Weights of a small mixture-of-experts language model, trained from scratch on English Wikipedia: 2 picks a token.
Below are experts of layer 5 (counted from 0) of a mixture-of-experts language model. Rows are named up (a neuron's input weights, with its number) and show model dimensions 0-159. Each number is 128 + 24 x the weight over its row's rms, rounded and kept within 0 to 255.
Before each expert's rows: a language model's description of what the expert responds to. This comes from a sample of Wikipedia text that the model never trained on.

# expert 28
Mid-word foreign name pieces
up6 [102 135  81 102 115 139  93 123 116 136 151 135 160 159 139 122 142  95 138 197 135 134 100 116 114 147 153 106 123 173 113 181 126 130 161 116 159 120 130 164 109 108 108 151  72 109 159 128  48 110 142  88 128 141  80 136 125 130 132 116 122 138 147 123 106  94 123 136 106 104 137 152 112 119 143 112 135 103 108 136 141 106 132 128 148  66 148 122 108 138 122 127  86 129 173  99 112 135 161 165 146 117 103 161 115 138 142 140 122 146 187 139 118 165 117 160 127 155 147 109 135 168 140 147 128 119 175 151 120 143 139 116 109 168  95 139 149 132 112 127 147 133 121 136 105 107 165 118 118 118  76 162 146 150 117 130 161 131 100 130]

# expert 21
Parentheses, dates, foreign script
up6 [139 132 113 151 137  91 128 112  92 136 108 115 129 152 151 155 147 145 151  78  93 167 111  80 170 144 148 156 117 138 113 125 107 125 143 145 164 184 141 123 168 131  95  85 106 162 151 110 106 148 137  97 142  92 104 177 103 119 144 130  94 131 142 156 151 115 108  83 140  88 124 129 108 146 145 139 136 112 105  85 138 102 102 140 123 143 171 123  74 127 117 129 115 108 174 125 139 121 153 143 131 148  71 158  81 143 158 124 118 141 121 129 128  91 116 126 115 119 145 135 123 129 149 127 159 130 151 114 116 167 126 152 133 174 116 119 114 118 127 143 142 115  97  78 175  92 131 118 166  90  95 164 131 115 145 147 133 104 127 125]

# expert 31
Digits in numbers
up2 [117 122 156 119 121 130 121 128 116 103 113 128 119 127 140 157 113 169 120  92  92 137 138 109 135  74 139 175  94 147 118 118 104 137 134 118 145 134  95 134 153 115 100  52 128 148 134 130  85 130  79 114 144 125 165 112 141 118 154 144 129 136 111 181 153 107 126 122  80 144 136 137 103 128 127 147  91  96 123  85  82 100 175  98  78 121 139  88 120 174 103  96  98 119 125 143 127 122 122 121 169 105 136 128 111 110 155  76 130 102 101 113 136 167 122 152  94 132 114 121 136 159 154 153 136 134 140 129 132 140 105 118  85 161 103 149 116 122 124  83 117 130 150 116 130 131 118 129 100 113  97 106  97 121 171 119 175 134 162 102]

# expert 27
Name pieces in tables
up6 [108 129 132 125 122 103 113 139 128 161 144 119 142 165 112 104 128 123  87 110 134  71 120 150 122 102 177 153 137 179 177 126 176  91 129 121 129 167 156 137  99  97 104  94 102 151 143 127 120 153 120  88  98 143 117 117 187 159  72 139 121 121  96 138 115 151 104 104 126  98 124 168 169 118 126 183 107 135 133 168 110  91 104 123 149 146 116 129 121 143  93 152 134 128 151  87 120 114 105 151 148 104 115 169 150  82 153 128 144 142 138 144  96 122 145 143  87 135 172 129  94 176 124 143 125 136 133 145 115 110 112 144 113 108 103 174 135 168 148 154 114 127 141 159 145 134 107 134 135 110 116 141 138 151 135 132 114 104 104 135]